{
  "num_hidden_layers": 10,
  "hidden_size": 256,
  "n_experts": 80,
  "experts_per_token": 4,
  "d_expert": 64,
  "d_shared_expert": 64,
  "hidden_act": "swiglu",
  "moe_layers": [2, 3, 4, 5, 6, 7, 8, 9],
  "router_score": "softmax",
  "normalize_top_k": false,
  "routed_scale": 6.7,
  "balance_loss": 0.00444,
  "balance_bias": false,
  "init_std_router": 0.0285,
  "lr_router": 0.00137,
  "vocab_size": 8192,
  "norm": "rmsnorm",
  "norm_eps": 1e-05,
  "tie_word_embeddings": true,
  "optimizer": "soap_variant",
  "learning_rate": 0.0029,
  "beta1": 0.95,
  "beta2": 0.99,
  "max_grad_norm": 0.5,
  "batch_tokens": 65536,
  "max_seq_len": 1024,
  "train_tokens": 390200000,
  "max_steps": 5954,
  "dataset": "wikipedia_en"
}
Below are experts of layer 2 (counted from 0) of a mixture-of-experts language model. Rows are named router (the router's row for the expert), down (a neuron's output weights, with its number) and show model dimensions 0-255. Each number is 128 + 32 x the weight over its row's rms, rounded and kept within 0 to 255. Numbers have three digits each.
After each expert's rows: "comes before" lists some tokens at least twice as common just after its tokens as in all text; "raises" lists some tokens whose logits its average output raises strongly, later layers aside. This comes from a sample of Wikipedia text that the model never trained on. Tokens count by the router's weight.

# expert 72
router:066115090136085149169124094126129140107136075147107177090162116126083093101127185137064111093066169122172194198152113154176115120124063137123138126159111173152113103142100146139164172143117103128111110087099122155068170112156083164205153090148118110148128079146167111125177134195129155158128134145126118122097133154087153121144191156163139140098097134111098148124151133112120047152125108123165120172102071126145214127136103119143161123125153119139175133133153168141189145182114093112158105132133150097096104152118151152093190156133132099189184067081131113143095078134093101152114169086062053126063097124180132161107112126134162150105117136155199105124120155116148137100138170176118144172109106189107198139128134155102093100131146180092111171190134146142144174159178109
down2:198092152145102185111147121115129122144133107109125086099063117164170106167158144171166122170183114128179116131150111093163189132185075104191138161131080145122172122099122079117088108145148090097120140129089116102150125163124172108103181116124202141147172076095088147115088135141145053102119173128145118105219191138107155111084098165104118100146121179172146138126114128122153155203115153147181126178071175190142139144083146190155149138164109112160173088074105101105134141072136161128144088099094175090150115123101166182110104127160124075073110125172144079126063163088112188154108107159159132102167127140152126154139144118112138082084152170156127119101117121138097175123130136140124131167169063188169156114139089158155126128125090100100133174144092115136150128169138068
down3:157128122076147153106160153119121138084150153133143155056119161140171114132149118190112062116148137179094106154130124110086157138148152110093108098146112151184121125109098099127157096065111157118169117076224152155098066103162124129152117153108114122130107100093173133118154136123108079139086127176097188126154196086112077195132132107106132143178132120071197174069141094093113197083089148106141145165126138126127151112137138066153109154067131119069120154142111099165134159124127176115122108114099131146130072156128091085143140149083122105130134119078117111110183103144093123105196146097135125121176191080096199118175123124115106149176065171117089143090125096105116094171181121103102130159122112127095153126163093051098135096112102130179212118161181107109136117168141197
down4:119167130125129106155124122131124158087170155092093111167104161097145145056124217145099089127128090182097147194142130129123121143146167129175160135154177107103088135116114077086165128075159091168129108157108169158115140154145171129122111145134080122120132189050105102171088179122059116109139137023182146106064099125110130129139118136129123116143119111116124119156218124155120142180094134154182117119137140119172138105129110140147117113075136174047109078091062172158153159118111122159121123138130124088163086160119109118141132086174110089178182139177155130092168137089162187131120160121118134176126143155190107139088120142113176064145165131110130129146157078144175061176114157106049109153107100158132133172116147088085092131132098159170147153067090119163140144105093147
down5:078095119120117106128165124146124154104146094114151142122180124126089087119102104157101124133138079160150123205201108199127142165118100106098176084130090147117165108087140024163128174193110090115113148086159123126127073152132125158138089119135133125191185103048137170158162154074171124134087171157178129090111128150132126092108140112134132160131122138090114097151194100105142086134168082149126113114061134096086154102180105102138130107145137090148105176114109133104104134054104167086136146154106172094064073112139198145141150133090140127115139094145100174123174138125132130136158151131066101173153112029135125085178109150092153141169060126089081155125156134119147127123114140120118104118105060170083137137082140106138103135076136184154140156149064079090179160115122139
down6:210111072157134133210167182156174073106152099135108097136142148133118160170114114124143167101097124130132043121088113102108101104127135097174133176120090181133140131133116126104131180085173118183132167083060111154108121092123139146137123108082106137104140142105097104166176187111179135092150165175154119187126125116136163162174155069135125136140118090120120114113169102116130129180124125121135129181106184194106165088118172103131085117115143152109094107139149077123119142119081147169153106134069114085099173148183131125125145139080152122044180145101149142078161159023122122113084148110075116148108139091171099167186077107129106091126082115202169139129162144078126098115098100119090094162141152107113151147191100104114109116135084120088101184106119133116112123150087057
down7:114087139123156151110065143135140117182150130129150103205172099117132122133099190114158175119101117130143147140151145157128144180110115085148180106132111139175216110080102065165155117122073114162135188126104185150153163105178138076175115146138052087122102099092131162112119099119110092130163104153152158157149125060169157104121091138133080144108116158105149133114168165106143105088136158138098149108159094051091131158157109108144099138136133147124082158135168159129113027162107089105120155069091145093087124119119113158094078086206167127128139193103179187137144176123087174110081090137114108095135096118094090164113122159149090100171078174123113161142147162118138093149109181112086121109134186157141211150131140143181075109197161160155112123146112120101096120113153141
down8:073143077130200148107153136098100161127129120091202088097131120121147142089095094141166053149131068158128168138113134064117073129098092155075088119085160120138185125145140152120114117174114113161169112162127157111154102148090076136151137137092140128118106075156165192141147157127094124058093093136118120109128151072127113102115148116125172183157090182215152113124143158154176216161118173084107122135152169156143118122147166113112139109124130052086098134125134129158095125125126177134114133137137195115125137166108131071121176164140104044097155150171111148142175089073117147193097127136142195103167115182092096110092124120149086167106151067109169138168189101140168165140134109128192164063131120081150175154144103136115151169099131140093115113129127140131079123117150179
comes before: ":", " |", " name", "==", " career", " =="
raises: ":", " and", ",", " in", " to", " ("

# expert 62
router:139102135134083089102181132143092118139186118088158121072106171126104096062139201125076162095127145112154150111119126030166146137160114112149074118144118169129085064150126144067111175103136128172095106130096138117076162108164109099120101146183137118054093098117133118143142145172100141125149076140092174154071086107120184158193178100128090113098120113134107079074140105167136098126138144095119117130087112082132106127152105110153141103106112124150170159189139138124167111128141137100128172116119161153145080146111095131078096199158217117166089130152147120100157158153203173132111167081084095170080111115096101108148094124165123181145127165089151130111148168120152152164156179172100138092119127179094194094144189147115114088124090127126161127117103156221165143131117158
down0:126101132124163181128113163193159115090140185079168103131075115082094181137160122148146060123111075148063092124113065127124073166132146068111080109172102129081154142146124110094130143118146138171154095139134182177049146103156166139090112102147102067124138152089170132127128139147070154126105148135112177144145124097095099127120110155142107119090116027122070186093111119111134151101163128108132107113102085105128155144189143110119087127121110083151138095157109064136110107120112147102121123146126115143113176129149134177116104146118125128114154174102122129142133164083158135139081156085147118196092080107096175132124129084165058075124111159173163147153067088108071084092166081150104124157115092135133130077093122175184106154148109134034105150117128216163096146151100178
down1:098140123088092120114079123148114095152123150145223141124091179094172100071102167165090088165090166124104148198094155168184170132123148115166108155163132140175151152110209138139159146141110174161187129145133093105124158118200145109078135113120100131151131126121173111136099122120126085159112021118109173158189048114158173151190169230143114148139145109143167158137187137126143091089155128151136162134099138148174187127140117078144155101131129121132162116136113083145146141115097128136079154137150164153126102062057120129142142133153142172159144075155180119104144183128132110126115157088094123177091117172110079162086128177162152158133100120120162110093152082103148097118140065096177172167127110120119118113135128198155132168148110153116139124080098137163157154108166094
down2:173162120114170139147109184109106065156111137159130138112183144128052118130151171140130199107151123126076102151188092073127137120114134182174125103150105104148114156086079101148148110090143138141198204103101140181142137125148093098143123046122120091115159164093185160167168123103207118068111061164100210174099128121043145141134135108134145139098198135153087087174171098157085099037162111091087129115122095107093189184120187173097089138158127116129092086108101057139120134113091138121110164169152129087083142100152176113086091076155092076116155148107082163112116154119115107108145132111162119139115126118105099127137096129141150067111151156101116121149137067122143144140100172169117106148129077130124095116112125133126102104125123136101157121086150150114110076109140141
down3:134196123161163146127115132051092145132155163161147112133099092091112161090081101104134113115138127046129154087125118154155132108083174102115132187142110076096114193093134189116089163138093065185126150136148136167147115106116104095131137183091154105137158142120158138158143179140122156133083181080147144160087146111109163152140150109171073094149146096115074072103173134126121122181141070116101108149167127117135146111066131103138147117113103109087099120134122112118167061118168149194085127107150118131118136121129088076150101124081185188145051123083112026167136110094189160145131126145098167159138102149193145181149092161164137165101121151116128118145083096159133123149060196163159113135144118151103126075146120126122131110095182157105089073110155135158068130175175090
down4:153092139107100244121074103093109090131132187157098120176097114141173134108115176110143079169161170086132151154134074104133138173124152068102068140133161079125186096117143114111143143160147125124142122141117136198119072094083151114076079116129177109125137136159088103122139085177112107097151099132059148114122164139179147120114152185078095195125175200110151080136083156078116116160107123158106136120103111139143170093102150078115145141144141133168114114074143167145124130151152156184101085130140164115133085121134059113109142082096115153145140129129094135144052130094124139134108113079128123101097104182105154082155209109098152119215177145135119110116128118141119121085237144065096143089163136131090117139118148118161117151154063176188146106112140130152146140139106117
down5:136143145128126112131173094171065116128161116128141120054160141146073119106105159074146192139137147144091174184099133138134121130144161133112109104104151106141138190102127152090166117192060124139091122160131114124070087141142110174102084149090132160148129055132160095125057127207182088131124128068077096134136138085100158150083161078127152175168112148137121091152126169088123080130125153159146103127156101106079136113134140137082123074130117147148112045096107148133132118133077154112126094167126140140168140103167160103133106141155180178138141128120129091066055115128092155194140136106168113171091133109153141153185065120133163145142128126090170125136114104095198184174158167163224121125102128137152104121081174115071134060092169181156129139127140183092096115122105085
down6:151192121120124147115076118094099122135154074113177139128154120138133159123091141179172120117125139089105149106159092141175148056155133153141145082156122160100130143176091106137152129152161145142086097155037119126156234140122187111035146073144113117172121138096087159127110141104140067156110102127110154107171214122117114125104113079153105110156118098169115082151144141099129075118095116158196164142144146131107120171156075128114189135135101219098149173113103103169131117159136127112139178114109128155159179100092179152177118173164178169070151140110060125171141130086104119146133126102064097147122128123099097103128083143174091158088160144182071131120108152120117099102118091081118107185150114043114070150192090123140120136115105123088162136138123135136116134139093167
comes before: "\n", " |", "==", " ==", "===", " ==="
raises: "\n", ",", "-", ".", " in", " and"

# expert 14
router:104043144164091117184123070104120130138077050093096141093215115132089108157103175093079107084109177130116119130181149119153060127094093129116096098135116136140077070095170112098107141129093143122127163100077139128089145102187098128130111118162151124111160062147103128153160157156100106141109151123143101166100080110067065116110185087148113155122141109139069183139187116131095127131139090089145154147072110103107111137144174110153142086173117196119160187114104139118128113156127094169128114138124123167071140205103094119105142129143137103161069134084133134127141148104070117135146128110088091131112126128155134118143079158073114148125090122128159048121064180168117125159118189123128169159106142139156156107151040187112132110070150162074166147110139124085139155140189131
down1:119178114157108122088120131078136196145119138122109111131113121096157156139105118099090090145159072149166123122156119196178142230104101176117105124095095149120076214129148137122102081155155126150093148150143139129119082127102126092069128165119173142104118129133137068180122122131107094179117186070081107147116187145111124073137112155172079096098139093135110101124084127158170179093188118115112119126116108078143110142097107215167095089147130163115138145134156160100158077175148106186136120174140127205086162132117159134127149158034170114137108183135119113196131159086078150152114113072120120161127108112042138112152157118114131092071145087119092128153092133079112098127164130130112093134118124082101180090123194117184127136061107115122136116096133142102105152124106074
down2:092153112127114148170111154124138129099105105087105124141176159148169149149155085114104131138087120129139139099099116082132176085179100148106150162125121128112037119102141148107100118096120113146112151065080154152096128056131161062177046091114149141133158086159143116083169103127152150116212065182135108109067155171160130145106138108117032151108135143150119125084133119188131088160168093152071158093152116122135092144061100110149127130164113077139142214107124114079128111111082092186157140125104104127113112179167121113141105115112125112106150150120136111145105129119094081114086130104179103125092139121127090145129125133108103153151102137185144116043102143105159059087126124151094077088121107217135117125170103137114173094172095134135148126156117024142138081151197161
down3:130167147092056120156158198143138150089119081117149136117145055114108087144137168124125105085163124097104108102088095119142137143075098120138138170148107146067126121154163160104110161143141140150119117149151139119134137082126078180121093196152151127101164102109081130147193067143096150149153149175135093141141076120183118105138114132131092050122127084090154138165108142197147085125172089130159077186079161113169168158060132078086104188136095141116119047172083168174079152155113148150144146145117086117112100092107100110106088120150082148115102087111126111159150153098133097134123152133153115158049146160194129159122176076080129079154099123082149113132135180121146129136190172124074128127113129129121202073147116117192112139150110121122110104170103176178181170148122168
down4:164101145138123145174135059112096134113112096110112150168117163163120208119196170122091114122150129089190165110142088102090101141117137172115071086126105152128078117095147130117140129166108129161095161080078158118112152121159141135179107117110089170139131131151149095127165126095055152091149089145155102152161157126158128082093113176133108100150108180092086134159109130141141077141131127147075126143053172186131142136170150099153053127133124095133060136139124137119098133152114142181139151118098150127140126127140177124181115147068159070082130105168087163156121166100059077103130126126133103206155121085132136126173082191168116185098078172182064069146067170158122165083068144096113083119108122106123098156126135080133150185099118082163099115130151162068095113089128146
down5:154069128194153124076098106107045133163145136139071166142135131119052173070121121145100117116107081181061169167163115114088096112117069151167119132141099152087186142125114155115137145158122139126125149099104127084051099121092147105120088158145119141151151103145097095138099111128145106136190159110123143146105117079111141166120117090099107143161120128136000154109105113149175112136114061109116133116109114110144169137180136176181076116070081144115108177123104136153114156098154124135172195105118142171130148156176109126167085132135123199101128166101162140153103126082095154148089140124119123106076159165116108135116138114088114240108080133119104100124163108162120169038113103142148105110123132106118145088102115092177101136135112085104115111174142151134188201155163101
down6:157105142115160075120145169120073155132133116172072146131128147151094120165079172091091115116121186139117106149122105123107066121104083163088110124130149135146090113075161164199075064087140180108052070129075107119100070142148082119153087096081120130121131129194092139111166109155136176127161074139131154112123150104104124153122132078070132186094096148112095125091142122179086115150124147148136136134141117124163137191136126121124105179168139198179104155124131224125104157065134085118086139147122193135073123122122121144156144103138112106150130165166119058102130089084088136212171185099097081093145139157156065133143035159164107093127193092117103107114153163146090128107143161146153134097116127129159116083157155087097131139101069091143107118130136091110121104131125103
down7:093093069127137134161086084096067113142157141127142123173136127138179182138062108159086167125054125143086127105114168175118147177113068156102154183152158148163121054098133105136088099097171110141109111086090115138141096117109133132092130088126170115132136134130167123113170111128120161162150141168079153183115118143203143133088118155082164123138145161101140100117161121137145107092077112141108159126109144149047103093098171131128152096114160158123073120161085139117179161111124127040162088128131135169167069116135152126152025117174110159134092116149095080091097139121067103134134077117118152091148070161145052108140105072185116151147071128133143078156094117127024100152128151130148139153155168089125126181163151136120129083157150143134157188135176175142140114112156114
comes before: ":", "-", "\n", "==", "=", " classification"
raises: "-", " was", " (", ",", " in"

# expert 27
router:140095176113125182120159120129144125114167131155169077071119106160162146176053134165099122159122094098096190171130103087083122097140084149150194081075124137116142101139096119121134118071151116101118112113128118115082092067173084161169140077156112077131164139175157170154087123178134172151153175129104166102126173159142130158100141126170090109124082161162088100177135148158142132106126138098184112135140111145160146126139187121159145180135096068205088151089148065122182077094157098126201126107148166104132112180152147117122121184131158088179105144141175095158139114128146107145128143195091072135187147120154099128155126116079092125094132075144129091135093111113133122080125129126065114097141120073123195118067140116130108116090105165147120191190100108160107148061128081
down1:129167101106116095129127127130109079155124098115128136119115069111134124084086119136119129104177167130085144152168108127100188140177147122103109100140146156122118109093150135117105101123129105129072085140187188115139156072082115113150116110149069146190157180123098172151125132054196161144139122133113172158152116137138151133115089146105170160059088116131128147094127160168155115128129150119189090104173121046084128158237113134166080137155103143120119144110102105159144080119120145138150138117114145171153094095153149209157141106144146089122145107125180146098149123153084131199108171143109177178113139067134158142106149135106101119139162081170108121181143098086116086154125145079162131097116110078116055118086218169196103105160090216076141122125146143171099069109103086
down2:127178106096081089118064122099154105105139116101123143180116069128102144084136174143119118077113191107169200128114163102157159162100203146152157159097180141107137100120121148138110134137098068133193167126143099109142069170031140071075117166133144153095146093131118139140164154126086096107130115152128085133099155159142132146147157056093149080111137137133213162200144154143114177138106115153133131173157088162177113109097080105118140126111179149089146122129168164124075143120167061178155077167117106092092198080141150110104172138106123107153115117147108186083143057129127123127097139097120112118157140152122138096107143082167133179144109139141123158164118151096135125084113143156158153114071125121094064119147091080111153115069171194142136107047118130146129162129086161
down3:102093140113119127182173132087186104120151152122131147114108146117061127091131134111138147097151149099094149135151185105111182137052157109082124103169099116106138153158136146143115123119129168130084124143143110127076138140126114149136104087121151094148118126116128138091107129184132105089189092101099119030039195207149100130080167095151066119070136114090140161150183177103102091093177151174155103128141122165166083169113138113096091129163094157090159130102122094065138117128063125139112117179134131112126123159153154144106141122182120127152194112152188205177127100089167053135112185151129124171129122150099134109115125049071099134183135107121074153117126155139127175132131119127133147099137113104106047113137136149130064119112123097141110095121131060150079052112170090
down4:093142151108125121154136028118113142137113100131146086098109075092146155142141188093148102099068125112131177159085100120148146180118133116154121156114166101088125135144177184159097209135113084097170168130084147098165078123118128160096110197137149175190096142161114100149118098157150185128143136035082124139174118137147119122160106201119151158095136115114089143137085155176134177143130136143160120143137196127147098122183192105141143132074134179142156078132187138163067183167108113114151115123117162125109130156122181155085119156114129135097126154116102177104116164105159118125124139174132133104124121175149094090126152115150153154079159067062072112112140132192120142066084128184101145156150162079135126073198153201153130116122148099140105126064182133111112139087100148
down5:118115132160121161052134098103117142113129124146129161125112109138191168110139095132136092040089083206118141142117133091145120081129122160073101113175114128118168082051133117107141162146140058137127143163166095138153131166140185079114072125130113108118153150078126135171170121138152106114121160076120163116082121143060184135104174133132193077121149159158115109139184126105150130172126150173186133156073168058136158125136116080133152115133095194145174091141043136186085087219117080170133148153130089103119149174162150173124101126145152118107137079092112130104146175150105109089080130089143123140095139146137117119156138089047139115159086079093108111155113109086084172148174096158105152103101176184069137152148170099130146111127141084134149144137138126116127090088159169
down6:179165118168068112146146136120191123143141093171199102134120130109076148142160161113132136129122058115110131111102165141114118191132192101116084132149149141072098197115138146140148189121090147156124108126145164148081148146097185083103133096114197179111098148126130108178128152193056091138202086183153143174100092193149136134102101108132048088149099083141129079134125131131148170128092181102157125143156112141199094160139189024121128109146151149105115126138158134111136106093101086101147178095100148177091081123154186135150147141145105161181077141074129146110115099145125154095109103118147133141135185153165117128108065155169111127115103085118142171184120115149130122114106132129147136159146134106173177138171150158126136168132168064179122137154177144111127137103090063
down7:152154186132077153162105144130103180136174152108111167134088137148145178102115206128195132124137169095110097093106118187096162094140119114161122184104110145138143122120096093127138083158148147090218086126040156151129156063176108100132118174096095117077121099147086176144198113088130109152123166132111116094111071192109138151136098101125107097120117070116103136135156078115111143128115099165121111135142163092138129180132098169134059117138122208153139149204124144059103102153081099202154200106110135142119142144111132151116141100161144147172128065148100175034116138172129158106120100127123118149170110136152125155136139137185123130139084099108209117155181155117147066155138151114115089141081143066111127116120108089133131085169093112099124123089163135127115084124162166
comes before: " the", " by", " a", ":", " his", " on"
raises: " the", " a", " C", ":", " S", " an"

# expert 41
router:113097146114131201127134137104138105089135113151185163121104162123109149112142153080251127121199095128136178156127112144131125127150159106120174108126108174125142129125086125133120105152163076145142094114124073098126192088149107168135202079157122135129135157086191092153118068135132138145139156200118165098167125157098168124058094154192140149134062158137115137184139111155160117193134174102128151138134117197151173143130100108099130159156065120142103093135117163116196128102155094108120096131171180133091129131171112146132134173094083077100137088128113120107078103076131142104152134127071133137116145117134163139073127111189151115091120085141179148186177115098207164148153101125168082159102198130077162133111135143160164084146130150155155134116191150123129185095133078
down0:155074160197110173098088129191142130166178119163087192137100118128094123140088123153085126081099113124115093121143113133136090134144148137115112080145080124128187100174126145147116132135169180117169113156099098110120158145202142099104156102135107075124142110113123142118097079179075073129130145154240143158116127143107140169161077161121185159079115125164089101147122121084151103111081186085134161117149107105102121156123117183101097118115152121152157086131137134171115110156104139127053159076163126138064143158071098088191122140122120108156135132155126092129119069114142130098112138114212159122074182131131123141096124149132093102083075069130180135173212136130107131069114116108156082200189179119111180117157086144161175123175095152148114129165133151161158122146100131
down1:136090169166121151183124131161134095082112172175158152111162120107119150155153167105133065088127099177153138109119158166164125157142108125072113109135105155109134182152164108099169174169138144093114144156100112135204138113137108147150088177156119120116107152116137136154102124104098164132137156097130099117119114178155069103082092137166101169108093083172121126148083146222197150162133145093134127102138131136135156114131142143160114187160143141154121121176144124103103164180132155143157154089150097158140120156148098167148097103062123108180207163091139088136156104089130103164153072075124160084026164182129124087078108118128121075143065117083215176152152122133098092098171149177136117134137173150128070083165144153128209143118141188094136127148144122154118169190178120
down2:101164108107132113131064097189089146154119192163092140112105158145145130161158142100114128141130141140159096143113091136143134111118130162150080108132126140130117129230088117102137141115101137115103110159126126112150048090171081141106128109155094136146160174131090066158103059122113127138114097153198081094116152143054159186130127112154144159106124093147145183180214022196130161159165139110130157140088061153090118183152065084099083129131162119169085138135118102129157081106120146180143129108140098126093153161125133123175150156173159151162108110109139141084118075179064104153115134141091109085089075131151153137118078142147149110110144135084172128115119112136140116114090142141119126154144152141172172092144184147183072155095126083139105151156176099168173111224131145
down3:115107139165088130122177124144185100142075121175084139162183149092058092147081158139152139123098095141145095124169104118121125149189132137093124160158078172132136131153117066119185145154130125145176137108099119164140142145129113125144151112155118110153127142097128113133082101141119095088139131130118175156105169118097146075134087106105146160097104132228130135172183109089151083138088173103210155119116160073134164190150128123108120133184183145118188121156140126138116103059130062060115224066133168110100103169086122122164072105128124146124134146060168119140137116067089138104098117120163158095108199143147074120097143092122121090085095109128126165136123107095076142171133134174080118188132109072141070070205168142122143120170117165137136106146145120146129116123147069
down4:086139113118123141114079144184075171162148114134095184130182133150153146123084153118113118173107148146157186163139134061134135088116102169137149122114134164080149116089068197152152103107156172110130131114082154121142134077108162101071184166095170107098168109139117087149084075161076132120234144140079180116070101170177130161153089154159086026125128109158102139139162147097130120144129104138112099153130114103188095110092147143192099129121153155138126084145152176127120096158094143162127074148149086155066164128077143171123132118154122123131121148107122147103118107120096115176122055058158126157140155153194089107164140154093129173092126127131129140089077151165160111103080173087150110069087132111099100139114122118088214131148104114121160087121130138136075106076108123
down5:128128104093204100127124141098130145113150091152139103161148097115146090128132112122122145115138151155132148162162171106153048146161119122165151117100187090079101088098167150128116171143179106191137105215121135099146168129092142141067156108111150081165146149132104104149121139065134090164181124133128165138091150103145129093134052181155161147097153096109074156182107099134168117159182110050132084142127157072201177093083097101150095074147167113088167121150097178126134161176114067154103104107171154145115151123194145072128110165137187099166150146110068097179109182125143144084105100099097115065095151185137093140065153100134158155131124116157124112141148118111134128129148148119131121136147114078116179096166169121189130154135127148123145105120072176206078122084132103
down6:156072131105100070142141100117153125104139180134137129136120148149142135160146115126135159163150162175168093156113168187131115080141106160124147112077135117146094150166144106036105082056092156138076093135125160117154152129124029171109072145160113148146116132157075101093113139097147130105142090088058108140131135162096109124070163148114129149170096111089138116119094135103163151146151177127115098238105085143161127170157140158127180109080128135117152131128104181153129105109110148119083167135137136116106108126125107134164151123139138085183086039116144126127119167137151111134146112139131080099078151099132141124102106107164126143129129163148153152144119182095095202152136107100155117108147173184089120069110159074069104140201101092122160165116064065223123082089201124
comes before: " the", ";", " in", " to", " a", " for"
raises: ",", " in", " (", " at", " -", ";"

# expert 30
router:105141086083148137199130096135115159091135142207169152092129165099099131090134152129143130149115119114114175173114101034108092068175104084135147130131145160156121103211141117122188149069159105130110112072130093091123201099100107169161117188143101141154162084145148115077171088131125144144136149146077169182153155119068161083134167178172138182116141076166111138180180123124115115080154151118164103158113123100174093069132107102150106127157125103143188165133126143136160125129174117088120159093148141167094120144098134173121126165190144093162113115117093097070093113086120061132106177192107081137097150123139126096139165145105108094115143118105139099090134191065134111119209110105130096070122120092111149182179129110168141093163094154173151087125100118111130125145083111
down0:149124099126115109150110123133225076049131082130090143122115128158091087091115096195206105164104126114115115151102167130152159111060084113149180175156113179125117107098079117099139160117143124090142109115125124138046111100130167185154102133196112150131158122139146078118168136105050102093126141079104151104101163135156152142157075110091167148155195090150128069156129086133151100182084093137125089121114159171108099139124098111128115117123155142065110103072125106127121151176163153098117163146114143130148113097135086130079093111148125192079130087134167084084138115097103158186111101179137194107125086129150069147146201129123105162129082155167158158152169108094097166111124102115182102146148083106111151059098082124123165157177149153131098094170175122163140136135179130
down1:119194119106110110170163149103095143165100143131172132158096086130121056094111192129091148166086137131091163175172133119110164197117095146094093116071157105161164121134159171132137113119111143112145146139166118152085104134138088141076141110126132148137103147156073213081147114177095068147134143163126130141136118069124088123161107114196184122113170038147151144101080164141115148170096085117108090131148122101137137092112112177139152087103173151109074072177126103107152115154070116127129178130083096123124114114167077092118182150163136095117153115095123099147151157130173112133103164194064159146160072187086107127101185119106124182061166096168141062106114122170118095154137137114151144110113147162167153182122162125213112114114166161123102170114114084131147125157158186
down2:103097109120185102106189139153153116152117116146149134138135178093121163163148158105183180096137152093113179129126140046206092184094154143175167118109109084114090110148162155154175146134108100132050124135151100183122048136104114088086126179145173171123169153160132021156090084151123105135154115137163123040139134169082137130109102107154204197089119125125124130160092124076138200089127152094081149104130093050126120071135082102141092150144148078110121097160102128073156096154139084083115183098101132145123135164153157101136159166092111142129173175077099161168113161059132159147134099142114112101123174157129172128086144114099150142130102154132157100143152132183136184129141147156160143112117134160154134117119171116152135114129122149113160119103160142155162176152131081
down3:137111120123126108083133144100129125151112102170094094128142134188157097165109200098134141137127139070120135056113135190132162199229165127099143130175154137133129139137154152080175112103160134133138100111102163107129121163130107065125163110119109139142153152091140053119150132106085081154104163176103104111139093169142107098171152125113142132186175119115148120090110168140137117115151163148197190161131112120163108170151105107087190168133107155154162125115083177123105097141146104135155142176083110104121099089098100188172141113127179109072084122117136112169125103213135148138152117110170101109104045098175138160167162155182181135104155091081107184103083137075109157064069150087122120178098124112112108114122096072118144179120109183152094113091065122123073121152106170
down4:173113164036093135046118135131078130121113095065128139144140171166176117146128149117148141139111120131153155111124143099190119090160047137109081150156119146138196075138131144081124145079137098094102152074081141140117133122083079151118067144129169090111078063160054184099150134153154160137113066120108065120143125028143115154124118133120138124082107135171086115093099136151095161117119082115107094118156129162093105139183106115144129105107167150203150169128180121125111150147113197104121121104119114178159148193152124168115126086112112091129074150139164078150077090135162150123095113136155124128100170082144081139143155099194077115203098093100148122134158148104117152129151146175118186133120154166115148148180153174164134081133120093164176147157149138116167088144099113
down5:116152143119128198101058158154189095165187138139115098090167158148122152064125136120094179194164139183152091104109134091114121142081124069135131118094111151125144100094125084120131151085136071085136115167189061116128108109086163119156170109193154072133122107168150105142117081134113113122139120113120095168133114085117085135176095093136153151105109105160139127095139108130051093207145115110114109157127150131082134116113124166188155125158177073150075126109100179121139153108116094135116097099142084132180128125106147071095154109134165113084095112118084087138144116156076127139094182153129073191137159118103114119172162123138078146170100092146126116123092178123091106168105137198100106053153131125148153106140122168158107116092137163009135134129126103170171081066101150
down6:152159176133145149143190156117132122123177099122081088102133096099142149060109114137049163186136116145096157099149115136147138135123078123108202094141060195111090162131152115138098081108080144126111142058154100155072152094151127143145114159180097152114143123094077168101152075125128171088165114122134149071120151138077127089114197158117173131097127106037145162114160136098124139135188096087110098093160125075142107133119123115137119116121128115149121187077126097138109167141110145118110120159139176116139102054112110185155099129057125104157145100101099059115145107111077158148134088146092144146132151141134149186140134102121121106109091180107123140116172165148132119158114136133099128113080089106149076163234095150098087068191143061127090181111096097088091142138088158
comes before: " |", ":", ")", " \"", "00", " medalist"
raises: ",", " in", "/", ":", " and", "–"